From a checkpoint of a small mixture-of-experts model trained on Wikipedia: 5755 steps.
Below are experts of layer 3 (counted from 0) of a mixture-of-experts language model. Rows are named router (the router's row for the expert) and show model dimensions 32-63. Each number is 500 + 25 x the weight over its row's rms, rounded and kept within 0 to 999. Numbers have three digits each.
Before each expert's rows: a language model's description of what the expert responds to; "mostly gets" lists some tokens that are sent to it at least half of the time. This comes from a sample of Wikipedia text that the model never trained on.

# expert 6
What it handles: Digits in numbers. Single digits within years, scores and counts in tables and text, such as 1826, 0–3, 21 seats.
mostly gets: "0", "9", "8", "1", "4", "3"
router:515466485472476534515465487541531496482468503513459498459512475491521540501477513495532466495471

# expert 10
What it handles: Nouns and adjectives after determiners. Common nouns and adjectives right after the, a or their, such as resident, first, new, other, winner, place.
mostly gets: " other", " new", " later", " more", " only", " film"
router:531471496513497472490511483522511501512515492498494505543463508496504518493475505462510499489492

# expert 7
What it handles: Prepositions and parentheses. The prepositions of, in, for and to, opening parentheses before abbreviations or glosses, and sentence-opening He, It, There; also the piece vol.
mostly gets: " for", " of", " in", " (", " T", " m"
router:433518516451531501479483481480471509479499517535511484537504485519488510503462482570441474487473

# expert 17
What it handles: Name-ending pieces. Word-final pieces and whole first or last names such as Barry, John, and endings en, ton, ley, ak; also labels like Dark, Lower.
mostly gets: "en", "el", "O", "ton", "ak", "ay"
router:521477502496478511510514478481506502494532505506450551565541487508521501529415495536509529487498

# expert 0
What it handles: Table cell separators. Pipe separators between table cells, especially after a cell ending a row, plus semicolons, dashes and some verbs like is/are.
mostly gets: " -", "—", " '", " ;", " en", " sub"
router:502503504485467510514486477456511512487460494479528579500492537472490534521493501519534474501476

# expert 14
What it handles: Verbs and phrasal particles. Verbs and verb-like words after to/the, such as stand, filed, consisting, up, out, plus apostrophes and hyphens inside names.
mostly gets: " up", " out", " work", " called", " end", " led"
router:518492503516510493564478533480489497519493495516499544478499526503559508506524499484488472486500

# expert 12
What it handles: Prepositions and sentence openers. Prepositions like of, in, to, for, by, and sentence-initial Following or After, plus blank spaces in tables.
mostly gets: " in", " for", " to", " of", " by", " from"
router:516582489520515498485473511515497508447497510499498479493500549488492499478487491477480507505525

# expert 13
What it handles: Commas, and, spaces. Commas, and, or, &, the, and the bare space before numbers in tables or before years, as in just and equitable.
mostly gets: " and", " ", ",", " the", " as", " or"
router:506490462509461513548462473474476496497483478503524472503517497512488465500486508485476470508466

# expert 18
What it handles: Suffix word pieces. Word-final suffix pieces completing English words, such as -ation, -ating, -ly, -ings, -ital, -line.
mostly gets: "ed", "s", "ing", "er", "es", "ers"
router:489500507572545503558506531465464500513473504483481531493532500496526499516506512444509552513479

# expert 11
What it handles: Name-initial capitals. Capital letter or short first pieces at the start of proper names, often foreign or transliterated, such as Str(anding), Bh(oga), R(ishabhanatha), Ny(ak).
mostly gets: " H", " S", " G", "c", " P", " B"
router:461506493436514537486515416491505496517482482519467486504470498488500516496487490575493505506504

# expert 16
What it handles: Function words before content. Articles, auxiliaries and pronouns like the, was, had, his, plus commas and colons in infobox or list entries.
mostly gets: " his", " were", " was", " be", " had", " been"
router:494479468460527486487517527569511518531478478486529443477436471515519531481492501489468503498490

# expert 15
What it handles: Nationality and league labels. Country and organization words and abbreviations like United, American, County, NBA, NFL, ENG, and field labels in infoboxes and election tables.
mostly gets: " United", " American", "S", " County", " USA", " British"
router:501496495489493455490531522554449494488493517491522445481500499513467480500573489517498505478533

# expert 9
What it handles: Verbs and connectives. Reporting and thinking verbs like tells, think, noting, plus connectives and, which, not, but, than, and sentence-ending periods.
mostly gets: " not", " which", "'", " and", " out", " can"
router:527507501509507510502522565496511505546459499503535441518547452498443507499498498479506428485539

# expert 2
What it handles: Place-name word endings. Final word pieces of place and personal names, often countries or regions, such as Karnataka, Pradesh, India, Moscow, O'Shea.
mostly gets: "i", "a", "o", "u", "ia", " States"
router:511465506521492489495484507492513506519504496526517522501492510493462508508509503495560462479514

# expert 3
What it handles: Team, it, institution nouns. Pronouns it/It/this and group nouns after the, such as Team, League, University, Party, Cup, series; also mid-word pieces of rare words.
mostly gets: "A", " It", " it", " series", " League", "U"
router:522530493458514506507486511463532505533526507496492518510463495522578516535541506492509502511495

# expert 1
What it handles: Brackets and table pipes. Opening and closing parentheses, table cell pipes and line breaks, plus function words like that, which, was; also parentheses in LaTeX formulas like R_{ff}(τ).
mostly gets: ")", " (", " that", " \"", "\"", " which"
router:523489509535519498449520559523475506488509495506471460499503480499492490507515499489445508480450

# expert 4
What it handles: Mid-word name fragments. Short inner or final word pieces in foreign names and plurals, such as Malisse, Eredivisie, commanders, squads.
mostly gets: "s", "er", "ed", "c", "es", "th"
router:471482475492466501504527492498489498486517497483540557466485477498477513482490501484462571531495

# expert 8
What it handles: Line and sentence ends. Line breaks, sentence-final periods, list dashes and section heading markers like == and ===, ending sentences or list items.
mostly gets: "\n", "==", "===", "|", ".", " =="
router:514517490541494509538473477498548495492532503510472452486517500499535495501515502522471492503541

# expert 19
What it handles: Foreign name syllables. Short vowel and syllable pieces inside foreign names, often Japanese, Vietnamese or Arabic, like Da(oud), Ti(rol), Nin(h); also table pipes and pronouns he/she.
mostly gets: "i", "o", "u", " A", "a", " He"
router:503526498469492525503512498522528505539512490514509524489511507502451521531471498461500471511502